Weights of a small mixture-of-experts language model, trained from scratch on English Wikipedia.
Size: 11 layers, width 160, vocabulary 4903, 17.3M parameters.
Experts: 96 clamped SwiGLU neurons an expert, 2 picks a token, a sigmoid router, 4 empty slots to pick.
Training: a variant of Adam for the experts, 247M tokens, 7538 steps.
Below are experts of layer 6 (counted from 0) of a mixture-of-experts language model. Rows are named router (the router's row for the expert), down (a neuron's output weights, with its number) and show model dimensions 0-159. Each number is 500 + 50 x the weight over its row's rms, rounded and kept within 0 to 999. Numbers have three digits each.
Before each expert's rows: "raises" lists some tokens whose logits its average output raises strongly, later layers aside. This comes from a sample of Wikipedia text that the model never trained on.

# expert 31
raises: "\n", " and", " in"
router:503535491439518487407510442446534542489506423528630512497578521489538485521462445452485452477556430526507458441472536474552540455527505546563562493459492487613437516523530586503444408475481459345486475495442529444602480435512497478396469596545509477467601467490511456498506425604485519511555513527486515504581517518543588523498565474532573557520516530546460485479457501500636576492542519555434510468425500481480494578539488422549528510406414489411572480448464515527518450579463586
down0:456626455506561406471491439524498554448492427505463423476497518437576458534502484574520398438562504595544546528536486469461498584489522483485441476484431546522460583496423472500514497510476470441548420483512520549567483500452590469528447500492471474554537445478498508528492534587519491512500470572479512534491479601494521470526579465484480530524517461518508419581576534484532533681483494499507655503565545494462504464541465556478474538518504446422394559496426544441364432480437436
down1:600484432504520648408416532481577487461455514514491419425409471503504540548413429538563410456497544423463506489544514466463480457584523510585482535495509540534482533495545471549443557463561400424457475497452471519504546468563430436529528505570575578483542440487514533558538405496574521543504597513396423601431445538456502504554477516452560480519483485494546425394487465475542488533457487500507534489455465442521390590509526480524539495421533479498514491536485493564427444448532536
down2:474494457483452599524492478544578517404487524446480508479509469445520469420478499444480560525425535502522426584468473547535536544497384521461429489538471585514511478568476481490519501480560507551538581474482518507490482572457475438625516460474449501586488421514617495516393462419451509393518481538566521517412545504524388584452578432591536500527569540577529440523542538524522509518517528494524527479511489500599462571473492499436561407510521517532454427530495544638582443481533428
down3:543515552535481566517521405466495469502558548548457592459520424435550552539475442461474556561534522566464415444574579594468578549477447458567516491453458533473458575503488525487579502427442488509562400509545542584527418557463599577450531527533478482497500482475595483553493490448543601441444478475451468534557468505599506480526595502511499511629481507492504460447584465547490505552527517609486479494471513530527515523552424478445586451406393486495590545519501530480511451575515445
down4:508528357466508430425534471517549483478492458467467520527516573464462417491441517437546484524506499470433463502553500493484528512474519536453460527492458565553467520515424583404489497464497532373506416615572480523450537441559567515496560426470571467463497464419550502459494453459611641492576610506449487448507503458488532481560523656513446542490465484456467417543495505449441501538464457507564496503508542506528488593496523535576548488504391466523469492505413612422519514454529509
down5:542474541433473474485565502424436440528469423607566496511507546462514512554546481512465393488490542421574513468535513468569460433500463511463542445508454430447569541470523504426492472527487521518494523464532524546516497525455474434505440548473512454399510525552424477476502507636463459523507474528588506391468583540464504418377487398396481501505456461514603554474467490493478431546539448567510478433476354503426554524490425489465540565540547542496422534395535460548494507543530588
down6:511478618444491580459611506535379561477461467403555420471511500515558437587597491544516493544489532582575494507462562521400531546429454491522480496555444571477511498447519628521538489442415544480439492495457535575487484499505536459443479575500417473438501448595471490511508467564538562449505502516544497575490490552483470539510388588512546443437506608392510437468517528509460463499553495525491553521493479498536536522622538486455579514585546491554451511570441532519516512504551547
down7:452499451495386435570518471534515515397497397501448476530531529475490455571452503450467477459531423485488535561562545538564622556548475530481446464567521546497497425540483535573563521558446480585495502545576480513465556600509396569568512552585438495489498503578469519460497467434475534455439495491512602551536518522585531401536487536560540388469504510507451408553487438527415544559471488503485429575586548495486513435462609435539541472437483514466392520480534539457533514517478487
down8:515515536548583540480420434498475467527481469354532440522525503466437406502434447475604533510451489458516529582508554554513564522521492473453481517421464498507462495403517473482483546467609522540533490590488454502446548560535497468680484507532545588556582398561516403487543494550481498471400523561509373487497534462484460468628560499513477359543473479520457458533482470488495447625495515554435497486508504509533501566520537441505442519534482538541521543497506535564524547511490501
down9:516436403560533467563385644440487450445442524451457512468472472526547513479459524514463447591495517514477588548508508484537542543529561502513475559528615491429454507490514470458448531486569445485502484548358492522533494509369454533564513481570533589592486475539407478529467524512485523528529510408491578505440493427528510460495452386558497552486457446531529517475469456522583526441443573512479471532572474416457531582472507447490410451505434439425543465553445461467415553504471472
down10:530487526562531548552575564417412483463410457513477458464453478488428438460439557413391524453528487426511501467517550543521385500508448565496485491479523564476469477522504471510530460537480519400550436443470471594522577448431491580454548460581598528454463486481472484458472477530514509540504474394473516591524559320508572382503560530486494569470475423508466431502446463478420488544522531467500489474565438535519580495440613475515473439485543428530469509492549450501489519558456516
down11:466484558492410618507535496498440408510441514488431494467455396393515585549446565449426454544439544465521562451470506389439473586468506497484501473481534445464457487495490458509352468439473460487478452560443497446481393499499488504510463436535503508550544501523456476490563503493526533508564501465463496604485568485458490481562500528513506587553501423501481450468502526406503374504455448566608519578506444505506516507440487511460494396543603496454530434499468549399489573431534567
down12:503451428510477590513489427476533455510375540510534551419499429446473522451499558495542475478408474528427502455567657462473496514486469542576445498588510507482558483591506346503494465502493575532549465496571518513481514509439516505521487547545427468517438481555504536447400530478429469560632524554410526471558543441602478553569484490501551485546475428519464437462456419465388442535446504505441556474569473523564486524473494490521504398588479495494509546483463512563523513522434535
down13:593497557456525524521472427453531465467517460455597601566530554525554529528590552527509508424478493514550614524535511520417443493469533541451484473501482465506522539561526582634505525576399477453418582504505505517420535561488454541491499560437544461540447483482526465435494558608488498510613524532516455445469497481518510532495379505428448524450438505512498434460482435498395530446490532442518483598599452486379456586448484460505543524506505500519450505508576514544536604440504454
down14:476465539516460549500464401526407487521510483578427566559555533437446531439404506428437508471447468481471549629464479452516507509451441512519429470508499443626504540550515528549434567484487505462495431476507544573460557440530516487541471526570577537629539521487505389399453463444504484469476496497462580555425569500566427507559609469539510480533530502442457477498413477559478444478494478486495546449422450441522519497484443553525483504532424468521574541524413501592443616475474549
down15:540514563519435451548524503487489451495428478553578607443428538484483525558550508526563582456476470517507477467483396541481419522375457544592455399491535435499542507540526547492534487444437518544506523501539440556454489562495486558464457480482457538427577456601435473449439470499546475441558517504563538508502437480456489533431479533509465495434536498506434416467447447498473555535454485535495458474612496589423509595516452566557560548466542531403504611502404545575412573454510442
down16:594497442483539456523505478402475482474462424445513459563464615543445540496543514542501515433514605511622503555490480486431480474467640456427556494413549450493441537447523515517455435446551521497519456603474520502551431475476539392523517479497489476485476618488474516493543496582441469602600412490486576454523411510541558452475437535518526545558416513481426532451549561454551509486459459515482552544459494516548474600489530565496620474502476520539483559565566493467553450508467533
down17:500435462511505479558505444589472461563505484517422510585467448496450554494503493508368527471449559530525541562492523551516484490581461511517474484447427477530505454498481461615570424498508510520552475440508521503538382514477470508526516517396464481570616409585607460482585512509483474440464499477498502431431583549560467518557516541553487450541546515506491515510567572469594397590387511405489552521444504608553506499461431577436483509531515495559485444460577528536482459474593463
down18:517539488562471411508480439465481491529517502505428436572498516512485484566362499537415536524490472550467500539516498510493445473493530407403537526463532535481418503522496530462469401610496464516450616488443504446452508458529497518521568426510484464600446523436490430439491553542485474399413468478561528552483510488498432465561436451533484608490457486441413439496454557467520477425462435518427522499437559381565481435389456479424462554539470447484473560525401497573476461503410496
down19:509495439541531449525451487413424613527441409553587461542501447493518564430500476539487409540459432508612601586477510414465535511469496457492454482555614523448592588484485539517465536569509497421480512577359466529520469526434519475461528486540517543484479486441484451497500429516576483463450508422503514525391460489487495493466552465461477501622434494560508465563488549469554538431466505553465532590559429561439548571525525507497523434576460462567497501526530503560491470589556512
down20:573448444538544512517522455498429484544536506439468525538466461564518450542509408568516420441382537475500621552555428559406592532540511422564547522576553534506547483495437461539580518561487498466533520520489487559502577604495457510579528530449446415534517504476453536498491455520493472486464440493541437437489422461559500481522489400494491467441517454471575622421438491516548469532535495544428428565563568528457456451484552491551541557475545454544471613538540606498522425453533463
down21:593539561492446485435476514499411525525443537418521631600488504538520549450502538507496484469499464536533546461605537454442515571414478592437462478491433437442441510527512519519486490431525620442413486520454634501569455525480502450500408516531535551378460472453508543520563526546557561546561609542444470500442501492482474417525423444490503521607481469499491406481547451461449444472489484537405590421530481528484403522492469471514470536523550549552499490481490508489551542468560518
down22:505551515551522577592533369473555555419458458568553532507535477460467517447497532536541570490492491471515525487451473462508475411533429475508473388484479554491495444550342484606579529484513526522591490526535516494506451546549489461452486523466453443527470456483526426472500472517492501500511473625547470496522510380484556414551567468452544510392494509580656487517494488477506507523456476578462438594516510447448568488483571436492520473589506456501530565448488516498516490444385591
down23:485470412601413399480514518444511512414541467528568607572553455390522519480463549527526491557500505521526450521533545512564461385469581463450487436462391515408486498547474471532380522481575513482457466466423568383469438486504423485485579526518549473536575516487546456565516532475538587466545590506429541469584529423503490492583515516499517559482554450556399483463572504556484515437542475505489531446523559471501525494545531476534462575532452498503523483564573474417575513454485449
down24:474475596563538450550517434476538629405525494451532482483551511540433568449522484540447580547491511557520571516470508535479513465529531527451521552550578523493514485540483477466536417526596541500475464519461529447502436501567530566509528505573605547504481521516527510410544497572409422463526448417540468566463519524506547475469522418561425495506449545508514568504558424425423484476486421539519492592356571444413485545435568498509572463585439444469512514508468490378586500503444525
down25:536501571452513511516479529505487476452436454463582498414455549589517514471503548403473529611499487527422490489524484537400496492513470528497545577465445495465465467437580439478447426496436486434488512558505549518470539503508524514462447561606604478434507531463499533547602506464566530569512536524406496429584453526544486529443437603516480448476454447418478535420503392453404525618460443566438496459526487556542485541510520493527452420452464506572450534558450513394546500474474392
down26:511481522506558593525488441540458546443492459454501443453505443581529441479524501398525465553503440466492552541431500537526538539486523503470538451485584567512482487534497516484542569548537544492536446511503515445513419563429447477466457541574519491487380449394409478559448461501375458403391604557422557450531554482499527529570494456461525441577433426486558450466484415515517494440579479414491476531493578471545430524492547465474479520565510532571551550551571502419558442470467402
down27:454540480525441525474477453561466427712479536469433501542464540538400593517462448462547474435508438481500505460514580494506550510541513466520564558469522479515468506488474425425529516540550501592401509536532440526492563520450490547572516547547452461492443495374428481495430502409448535529497490558466495466505544527538504540601495389521564521542540475566534488545554577559551491405554454510480518539465510467485613484491487485543474479562592548518560460436504453504423487462447610
down28:525514456496536583514489516480459453503557538576513505469440451462503517453572471517545601492488463430484587573405488500586435461428525480478549537522570533507489461525477572427451493553468543502415571542482404474469556471425420510527544439400475468504456517454457436532515479490567538460446592448521552492515499500547529560556537373481434395487470535461511467559460525602529505413548449441484519446515519474541522548417519523437468519453569490565429462430368550510492472427445609
down29:473461484461514557510531442505410518488498523604430486532489568509468499508420588488430606452580463561402477501380511507539544518518469435497573443456538550599478465574580543476598521504452594547447529455469448466486495465501464429468574423560478454456487496477458547399420486442437498524592497508525472618442558504545540468613564497500510419426468480475438482439476470568508458416491477502514522600557529562529484520491491524594517508465441465437448523522521535541510495483536586
down30:499471521480518495552499519503482490546439564489460409525553443493500502522456582470475448505492528422389551446378591504531500477478504559490511526419542586577480582449510479532458491556517431502504541448453574535519422495424400462485530467443426558617477534562488457510457487490524561480465543424485475559507524553529529492411484461503518569578581506511451383525568429452560470438513570414523563516507428404523492558550416584517458514607456508554542436548523380497527498500480494
down31:459607501520496507520463594507429536452501506408505510472553484401436511456637457511579558482486459513568488578404495510515503506441492471488431425540505519510490455467433424518499440534564510425503502514513480498356505493568463523624503414525437513537511457577546434578596553574567471448561527512376502469520562475491556487499545508490451370498496426489484480495510548527488391493505429491413482465478480434502486532454544493436576512486573531500600532559430522459498498514489454
down32:482536435519472362511504458514438421573526455520403550537523418534447474518459487488494496402542582495573540522524489474589489511488438455389528521473551598536473496535475460527519486501514480476444445561504475443607596535526493559533592537473473492497498464537571423543482492417539495476476523445529556470463552470541512443584659508505552554554517513530511548584417587549556532409445543475499539564425618500505486505510456481514485499456457449501599512581544594520520478453476542
down33:496548495473611550515476497568562470459598506458442489443415380529458392461479542511561492503533420547521500449508533600511484525471533384549532398588513487484523505470485531587530541540532491558503435428553461550531563475616558485572474517461522541495501420465516540526506454510533406474501513560490517511480358460469543469482509484524455384556528568488544480452416455610536461494603475534427513490424528573465472484407549479501520465491496504522535514515466530426529488490378499
down34:430489497480511497555537565510565521482494528393543529466447560489465507492545482549522476571490455521475535553427566521425600414490469457538556474503463555371454575422496529417540438469583461469488459605565486485550545463556556518496589495535498509449538448574437615542516417514525503492544484495552448458465613543530511533340541499532633502424501475569526501515553445451482458517454468434456505439466567543492534589532562509465481423500561479502457556546525498456430456492482530
down35:543568525549561605576459510553502613501601480506558512518467564518507562528454551474448529491468529471527475528501434576560449475450446544544465527524459465558517413511567503571493433507525482501478524465513434552543546518526511446513447504580411428487532516450501502511472418464482378517491463532538486518440467494451568499455361497471479504494495483497416449536417474465599567458475502483538364377534585451552512511492383491423526423545583449447496514530606465544479486561534473
down36:497453449536557413521530497451450484567477513493564565611445495497413472542536509488550477459549548575586487532536400508561464414503506498453470487464493533541473481639472510438527563646575487471573471435444461535548563385506483486466464469443562459541509502601428498499470490496550515483529468472571503539455507478448539485490515485535615631508463455499525522390461601457517570532536451472419523478551535469508469452502519478486544544551479463495443433629535484541456485442581510
down37:521512546571466470576521546561544594567613501440534474440476489392474413527480625471488501504475556467447576552527498549471474480496541593476432513609441572586444499454452484503389536464571474561403494540504553495571466544435520511504404452452515539553532474468546529530570480531492487493485552431460454489508592508437456514528539421551601592468557534464419497461498487468529566485538495446584533477531528479568468430444540539451466428455478492474460390526513552542551506480549464
down38:523548401526498529575577470478478506579615518455492531558452471570573489545438517568434467492559494550565419480499529427494402483501576432562500450515459486499536503507524553533388506461457528503489505493527505503360535507552461471472464458558438497495466524506547495536563535485552518415513529549492490546491406489516458428516589596485519445481586574477457494573493575483512401421472561554511507564362462542486516512532524408416395610447513461541521490489507472612474510531490485
down39:531555552485529426544411442510524479604493479500469502481425583445505632518492550502549523546528484470503561533421504503404552528542534456391440552563531461413479497508451518394458469560548527501511556461496519455547543548463522471413532504538550488564490543458460415494559588433463510524547472488465439502451531443435523535504519504504460535629465449450475514477554502460594512521483525520587475554539366468481541469478549446442592485535551428343500449560486517396513485471494512
down40:505565521455508442559543516564453508501541464531435518470508585447497544550461516566495460541509535432521449505503429487492507493535459489518492419520537483570558465510515480455579524419561507526601496407499603530523459493574553496467502549471506493530556435567552631484491415578422582541574440549471489449424507452483534438446468576516508582472461418599538572428453461468520469620484570456526543492498474582510440558580516512577498502517482517411571479570627589494517460481529452
down41:500441480556531499553433505531383480562491506509458464466471599462470481628478534524550536487492554493531463504599463510548513502509496437505543528562537559414515469466471523529393448512641452507535463485463537495532454563504517478411493534436440503532484490449490406561442473432541504445432531502448546378428435494486586528555491423502449460586434439529525483460561626469555407516487508432484526456403507469599448569448477483500523547473512485460551584475392523518506453483566523
down42:457489575563473439490512443577488625489511447548477546533492555427479509548514520516587459479630413556485547567496501515522584527520560453504510403496439557429498500453513531493440419507550589477456491512532571567477415456554601541514456571529436584555544451533495459477544485512556541519548525540531325469511551523488532527526562447558523646546477441568475565561511488429511427527458476516458519479462404469503467538524505502525502469532436385500483535474523463451443498474456504
down43:455391500542519533413499557440479553486498463562537471458539489540472517543443539454480493485456372579443560444419454486516547467518493523486482509398505529609496482474590472513550561481496510492584491462427572418536466547521528507415539489544490563384468483419513452479511543480497488458487509436554481576517487450470488522514458520416606541594372544483444496461512430512511517560448470594485566384519501470441434489554556483545493433537442475499573548455462529463473555549434625
down44:569465429596525537601462492527428493468497395487550456470519481551523543487500460493481509476429489510451431406420495538448512520584456538530413404478556502472488515603486463580600576533542537576525623461521477608522472520500489489469459521540410611531385477485498493475475533413455436453587379584532453484562494502495533524521539507524484538532412494546565450514434529534546557534518523563550486480565457467477510528524443462431526562534447451411548471517559444452450478518514493
down45:501474400453452632474395385518477539481486440632395524587454509483498489575645438467512565462557496544480587486478505525478572537611571483472447523447485443457459511466485507505485534491479508463444397476565501428558360535489480530454449482493505502508545484509547506569497490544514495500566581489511481467454605494568478396515528363532489523501475551510558481598501522462485501487470456480471559546543539458499502545412525431483448557472505527451439507535552495483500552491491459
down46:496482504546578547440508599466608430480506534429396444500499476465476469509426529454414495539461489521446393458481565484495460510519564525490522409524466500483506520544473487459467541496541488510482569434528466436420515408475553534474458497574570477486448444453489552517531564452398602497465646423496498579432625521392502559567553443503515436536445477440384472544432433566568518507466492503534583551513509476536385515479496468461497463517514479429530437509489507490464444491538474
down47:421569451494431429553475499454584531602477418459513537543528427443411435512494517467519494471601544546482545508468426638531451524531563525500485532451399440526579572504515455414513475584489516493511506538474568520627497510474449609475498528586549547517458509496531508490469491544525486505526500424492511494613478527423457496496497505523429432527523486534464395486471467510463553602542502564473503487570416604464520475461516471450477405562527582578527394521481522492543541538547555
down48:595547487465511437482436468526534480449509473500539491466492575453537508550556563511511497554552504573558542504513442527575479541577445476483476501488430534541556474567523501488503507443466472467576464487556540558546452497526526449470490544472552545415541529576586546502512497539587577501565463539549512444537473535473573491352451538502402440465462476486520520451448472447498479639464464628485497430635440607487441446550392550555482438421453496535505541511500552446462449538577422
down49:469535507531391459496489440556570485549550611494474512484428608446396578388513491521520473455512592458540517469603445458508552589525526442556467425513416397536536507491431499421473376535523478562465454488571534564498591478549490566527478522530497470486533461505410515470428563460544504558576471554485409461498431476468537542502554450532507533474554442554522479507449538525492454507423475463544551488577442481482484482543445570588520474484448578513533484549462476458457504391557539
down50:449504453531439462458579491509561532421580490354571489435462527462518376504567535460534553516527534524461477433536446512477435533443436562523383378494465448458455498502517447475557445460493512472567489450460496544489468567558454512471515486516590506494533478574499501511489581476586474485550507449524530512488463557454517566472488626538542463488509470451389421460449460516591500586469415563409524451612480548464487549531490534481451415470578450435497417515485505439471507495453462
down51:518552455483462513476579494594565562442549548460507528446416610467531377433491584518527486486472514498518432458465434510495481565453473513520518478498491437520477532482510468405498354549445545510520476493566560496387561535522557467491511504422510456517646512519547497559565450493541404472501551557503510523481539537475551525466573645469489542474490474466414386461442443448526470534430522487477473439543449493482520517566490542451510453409499454411460463512482497453439460374512496
down52:462529528441499485577501509523461437589448460424462528451581531552374460462417482514530550514578461474435489550477576519529552454590580564605623432487541510458491503427528484391508520475550511566543490554535547459554516497522396508529503513460528508453521478555544500566485460513426530531613542458444492538483563502546532493494588447460519429487497428502509529430418447433476488462465415405415484524404569473493440529512464501537414436578531554479501537523499476479494553468387495
down53:531553527554388470607493537504480629597471532526537503607536523484391553493454518425486541553507478494506473559438507444535574525403475448413459459545513503488481483482475569503524422651457553498503543534449461495510526513545481597503547486594552507487372565522409448503420485477490533480564486433516464461541478471539488485498527465555475537538514469541531453549465515533455476383470528499457483621527403494433523587466576510435562426543516476477533451498454493531497455524416516
down54:529617540438468523497504472626549514491561517479496443440456517508529451542553532464528589434481532531452484511539524498572541613535625556535448429478437521477478423460498473525509440494461518414527511480497513569509457467544484480476499572520585519510511451524537529560479538531530594506592536612475500553450435475513512460618483575498497486494507535469541441527505465411425469593536551582514579475527474565579451549520391476525416419530496485469396500563425547425475587480443480
down55:478488531460507501520554497585563466422548480429473488485480506543447492534561411517495525504511552477501374505455517503407507460584574471508565444496452485422519510485574526534476524495447487410450551570514406509565527497528489515599548535513532553426465462550460555536540484480436553461473414482515525478550497618402524487441400457484388445429511591490458452474569442517441445497413540471558489535460589541480475550583589478513495515444557444529481508528521423418623509597471506
down56:406532483562511452591532569572500525450513448437499485524464514514511522414570498449580580441449484418505517429444453498466423519558440498558555507414518449449493452535446625568506424523429556433550496577484558515532543543526471516553512545494433495452509508489478482527528480521460482427462467528473513513501502490557479458490369454547388405408468519519559499538427473498444449512479546581548461572527592630437552528558529436512530530545492550512405508426477530399498502523425503
down57:583500563528480495476530480509490461509466548517497553523414507547483468526532566540586521430509445442482530421613493514488422507445551404533477463512544485551541499482514491493475372552532502424399465500518484499387508483535455478455515477475586549445375541497487474429502364590525537496564592490460525563466463514467433488424474445443428460510462521398431532469484421498463566562512413518468491511450534569501537570465600625499453534490568471493457527574443448498445532539528546
down58:586501527532469529477528574477574446545486523515594504362518516563376487466555503550511472483575491462524457522550488535522526453468546482506477492487526496462463472455446444465540419434533481449557508516531555493422521442535468557572485516526438536400443614519508507536522537588472539513562465464465580457517409456509530438486457476599512467484448416535452513490451470501463452558472359527455474399487532523589405518490412435544601465392477554537526544510546534546545437525454583
down59:452473551534475479490495540544524468620529488492464537485528510475477425453610548517502464497566421547538499509473329545434499425368422566455469497476431456475571467542484447447528450473516535532579558401430548543561528530460459473445474468567556520456569467535515499499495559515541519563539500474420495535581436537448565557462460551412521505493573506470463504438479488546492614561541498553477564506557396528465481395530562520556461470460498489463542440519554453500564438592533460
down60:464541519577430529456443535547448417530487490443414601528587467464522488567466462550441475451528443467440440483516572554407539506496569482498524540505499528428476600563463527563511600459445370588430531609500547488456508449481553544590455574548548500549489541519514447492474517501521567534453487550407532501436509554490465441508551408482575477441487514578525446571502603555563554507500556406481542514512539406512605434506484514461462525455539559531461482498520515469560504436459496
down61:431550431548532471545554522490521573455461502535477519513528488473469509524438494429459535496588509455404477601476430573523425423590404445482547475426547570459484530520573547472492488451496563438460506493564460555518431411538442492573419488514487488491469516543550569504494495538496467441473540457554484544536446519574462474543451457525517468513502620516480451451461487473554496521522570447415537510509588637525460543524511447493436507366372461597518464543541619545530515521539439
down62:542454477446585485427469518484560527490497428478460533428402549476500555521481521486486484468539458529512478513450498532470539436496622533625573504501501467555575537496473423467536509482493436484481497532511562537468625448476517574369487443492501457460534465463522485433480559541452499536502450541450516517493438519523514451487484562524440543638597580478545457541485521485494502485566341495518523480534493512472409425444428462515420477652546454477448443578497457465532441569457572
down63:560508564478498526498516549411457509420507531519530491463549500447548534482530573460512441476533415553567512493497439442548482473439552506447489603376347520434532431531417537575419490561359564410507511516475466502463454608497426455519483437510547520520513485590523518525548486488624542474487488568484470479527462487473620500478439605474503479520429549574451480497442494440532526519508423524489522454479450509475555516555498389447461515519556532494406505489478563488508581527549459
down64:470505550510520471451487518536445552605570442556508481516418461510480608431463480528437452649493529494536453542434464503522440476521600427467453515514558469546564508480576480528374542511476505498476532489529477525501520499514493546499448525562469515540505502556511449523510390393505456495474489540534505516478479458522469531509530486443467523612469552461425593581466583505542453452502497472603490445470527554612431491391451486559506521576547361469379574502522517460485561509588517
down65:514465448528531486603512437587544524482456497499527541534496503527433492508488532422563488455474526508457531576496541496447508579552530475518527471375472624550376519553429456524548473450502447467482440537489537499540506501486531515537561418546517436447541540437532489452409574575402510537484559430571508527554567508501444460521501470658426473531543424452469523530550519403531522536517521404483531530581529582526494397474530494592498386444448522539447546449516584496502477464470454
down66:501494463533529515497516580447491421547507567493547555505505472568418438573538480536436479435546521497433557483443493551606490551448475543462487397537421420514476467452481570456583460549471537471524492598488563527464534501513490497527398535589511565459377516535525513443454440599504489501558517474492487490524428408476452500510479492552436459482502541520451448603465507491431554508476551463485500495554529634459486478470568544521534396484412597594546585481516469592575524550499581
down67:465487490518489601472520442500400515554504568515470504507520421493385595404503451501525513501518452571472436479459453510526535493448594506460515474450546386499503561397485657500513395502509511442396488526518487512527530394560508439469485426542564477440435571501492520411491454448494465401571491473492504555459501414518526504478592498480504448468476552475457556483547527499493374520485431570486524501615439561574468531508477574484455478501585476459499460526529560508504418497513568
down68:477524556446568523421598554475455517508530483412484592483540486531599504518496439424537524526492511574479571437503487461502483538526491511587547456630476391551473524516421481542460546457395513512492456541507574468487598472466403526362452508463562506327465534509423491422483521548556451430556539424422461480504532581506525489505492528476467442461541471424476458529538567580484494527519432525503469435533517566488496490505468447519495549522488469463470478451401520437568567450473477
down69:417537443427462460482431577554456521569518583418448622486565434457496472530396518437518476526412580491506507469441451569475539550594482424511516592524583572522463504438512482511487534481526523503423441561490446435573582408467563572517586489552521550493413556539524478525509453474443532526462577533504544507429475534572528575506525464509494493489522458583506557591504530513530526449492518386504515553468574504518520485554564551460493516499578416502468403592508579483531488523503552
down70:513445457573519463558476486506368554458521473499461457483492500556474589480568426479480496549557494485565514636521445551480515521511492488465520520557487554448531538479531477465444442599499537608554529436454531465561510513406453519524398477492512494498542606495380479494471490524459467533566440478469526464617437534564591474511436489579405480513446429589508503448512515556506529555463444575455483530534474580500631458489371492480538497547470503535475448552583430446559505482525479
down71:576523494455479544484506483555576499521623459479499496473446544584518449435517567493550568562498487584532480426569383543465513428506482587488470494498482513523545478576539476494477498398490504498470453504560583460505534562507604517473532541533530549425540488487614564506506532492504495540502530497475481465446438476473467528488463653593532482511481447476465472429522393482423628570531479635545482450555463486550508485536473380482534415471472537514535396504470572444515565501474445
down72:491519460483506449431557517438535596453521500501552566461419562441488385472533528451548494606447514581488471489451489507481523469509510525538517381535550401490519509498467532490602506457433633457589508443458613551543563495466525600488456491614523477426488533575543549482464504533511502543538475514433547491501469476505509465463488571575474475464398425539487365481506453485430522571507527486394502460590576558437460512516542454464529370498507502523494508489463551526521459545459518
down73:499497518482510500463572524515591469575400499499441508525557421477515501529453488484442421552476482437537520447547494503530499493457604515397571562463587547485443555471456464444560490531466448397451550488491499405416483452481464493535493463506479456432496534495487514422505510453497551423421530411513584586452524557470374552509533542549497549531551396419602456522581506451454514549512523501512651501484495502527551461414507462419549462513477503452465479585439512502510420432584537
down74:469441530489502455482439505548419479414535645454499472565517537583437458511526510488509513552501449509508539470397447459469533512467511523449494578452472535501592522479571457440483467519536584535437558470511544421503634498472574558482543477443486537444475538440383491507629440541446550443473486506477531542553525529415551454429460538508466524605463603413524543474498508539475498543482576504482463440532413567536393450475465510421445544506561485490473511475503438401500561515451437
down75:441566426519491595659524490561498507543481510504496553420445497529518500514415419490566439538499476406540454472473437532489501419497480413530513545389601580535427549481507498594545501441503547573483575468548449558597530548499449511618485498483490530451475499575424558543463516516513468509500464495577496525460547525524493439503443503523461479441418518519438460606485526492480458529468520470437407538496587536511563452529558503453496483517516455482476536392570514636497447496576528
down76:526499570509595557608458441442507451423522532470505536439450483453431454543446493461579531521483415596512518546486478456552473593454518473503436535449420543510482527540563522462500577574502589435465507559527414438458401552542497494555552496477591477556464421591520511414570560545457504503487538503553471515475476506485507502505553432497453436497475492496432584548492520402504520626582472447465580568459499419509560608550539433522498509537527517520574556513504545481507550510453392
down77:523416457449563471441502473447554516603483501491550539406491535591495544473454544474475454502533552410618515532499470524461509516563561458370450548532508503424461575473518453582503419473511465575477538566445570467471506439516483451484495416525437498443407532474485443459411465559456520627453542512475572534534553475451546487508451594493434463498516589472496534462533518463485620560571446501546477429515568529459527489498433462403466497553559464519536457543466511469535567526614483
down78:456564417503540637531537520500571477468480517493495534471484410488518485502550506465509494449524589510450410460549486515518459594488564477543468443424569487470473512515576538483542553436531551474540430490547515531514474532545463518518598469563405566512532528540571527494542557563488507432535428485473494519450478578504411481450561502556416401494437543419539386564448524555473423535504574545425458492475564611540436443545532449582550479523525539406530579531476590551512547566545468
down79:590551520492444646585482498467483508494435516508584531496534549540547612488581558508557500445514517457503485468518471488483436534527462492447511507444495464527507508476462530412557476498496616458446522432475522537530518486522436444486468405566477531469520542610537492516568442485426593521621522463524521467536456380457517444419542452499472466496481532476498520401357460537504485476446519609454443534571494526491498500608453514510451402477529622427587507496535520563498511530492521
down80:486417512450494462528474490422547533514503529466439600513498482433463456455446466504427498564460443509414526477420537530404510435427475508516598483455565551489563562437618571465529528475486502602514488520492537457470493566430496493506557448435514476554501473463546472409540592487407501497463503336474461556447498489542420548516460525490523555537490537573483478419598451564481512438456468475482454571495592518523441502525587412485535563497444435543567482461548403569507533490486558
down81:515583456465445459440533487525453477473598562437401533471441596545496541492525507536580500592425472489537571441591553510453523532449515511425557534482532551516470384500386465429525477467468546540551426451527507448551508545402538480467451356455506408517502528504471499541474460501548452506494522594489419459494474455556458435441468533481563525490541487506513559560563471483508459532517421542498560416537506407515441502506478524573495509531582617550443551544449573482480432427469534
down82:494446467472422445545513509424512488649479425538541506561425429461472539517454504544511377566568402541535559550537534514513473510499533561476529564480595462505504423482512500481401531510506488532545567523452499486527550482485514448454448493521533516514519569415518444469495490466533513608454500487487483486485557574453514442530543460484467709574421425617547521493502591440409502418527395473495501551500455422506498488391453502519465471508530459552525518514478429496518512447476514
down83:496508505534466552570547401459491548476503532502507464511560370575485488511422518482563451406545523604464488576541470478498472496453504537541476585497612572538549514516505497549485483454551545478566580503514576552527644488433558464466421502537474395448536521506499505464443471546507509424560530576534506471616431487567488461469540512449536553504468482491527426573494492533464535487511544507418510562570422475418481348445413565467554539448466547499482525502451446593487527512547541
down84:497540467552537556493458533487360507464482508375463397494422507545528499553500492540551477439491517427553538616470485429557531544504551516548496436537558437493423541469458452483455469505436461496454453403483537533555564582431465504490496446435588486499562587514464513468562525512500456617551447523395529550477487551558550461536389608528446526529514433506431448531439468555472464586522498447530528556576511472548573467576541543439543514504509442472452507536614476447467531495496508
down85:516410527404519485402503475539557478506529542517562517422558571527472485532554522566534440521557540521511466572501492554557446542592527494479401516472557535485615528549518548480477489459521475632532490479529516437532442416466551491471479609488494454480524444576578553533525561553545548497544530547440544532456498622368472499396497475545418396485600511503508518523531518445520441626511494464501500401528542570449569493507434445521486488474548499500445448518512545467460520501599513
down86:493526495472530589525556466420548547482506563477530526571544470544562573513418464562482475545403508448508577496428466424479435502514428412553573508566556471480507487620425445455536491384486532524436538519489491612536550557555560478560491449539492519510428453489523500560437451458418494421559566532592540472486410462497468511413454460496570527512506520490555460569433462519458543399539511518541498535550525512480589466514423435504635509474601503500535546586509548468508542523472484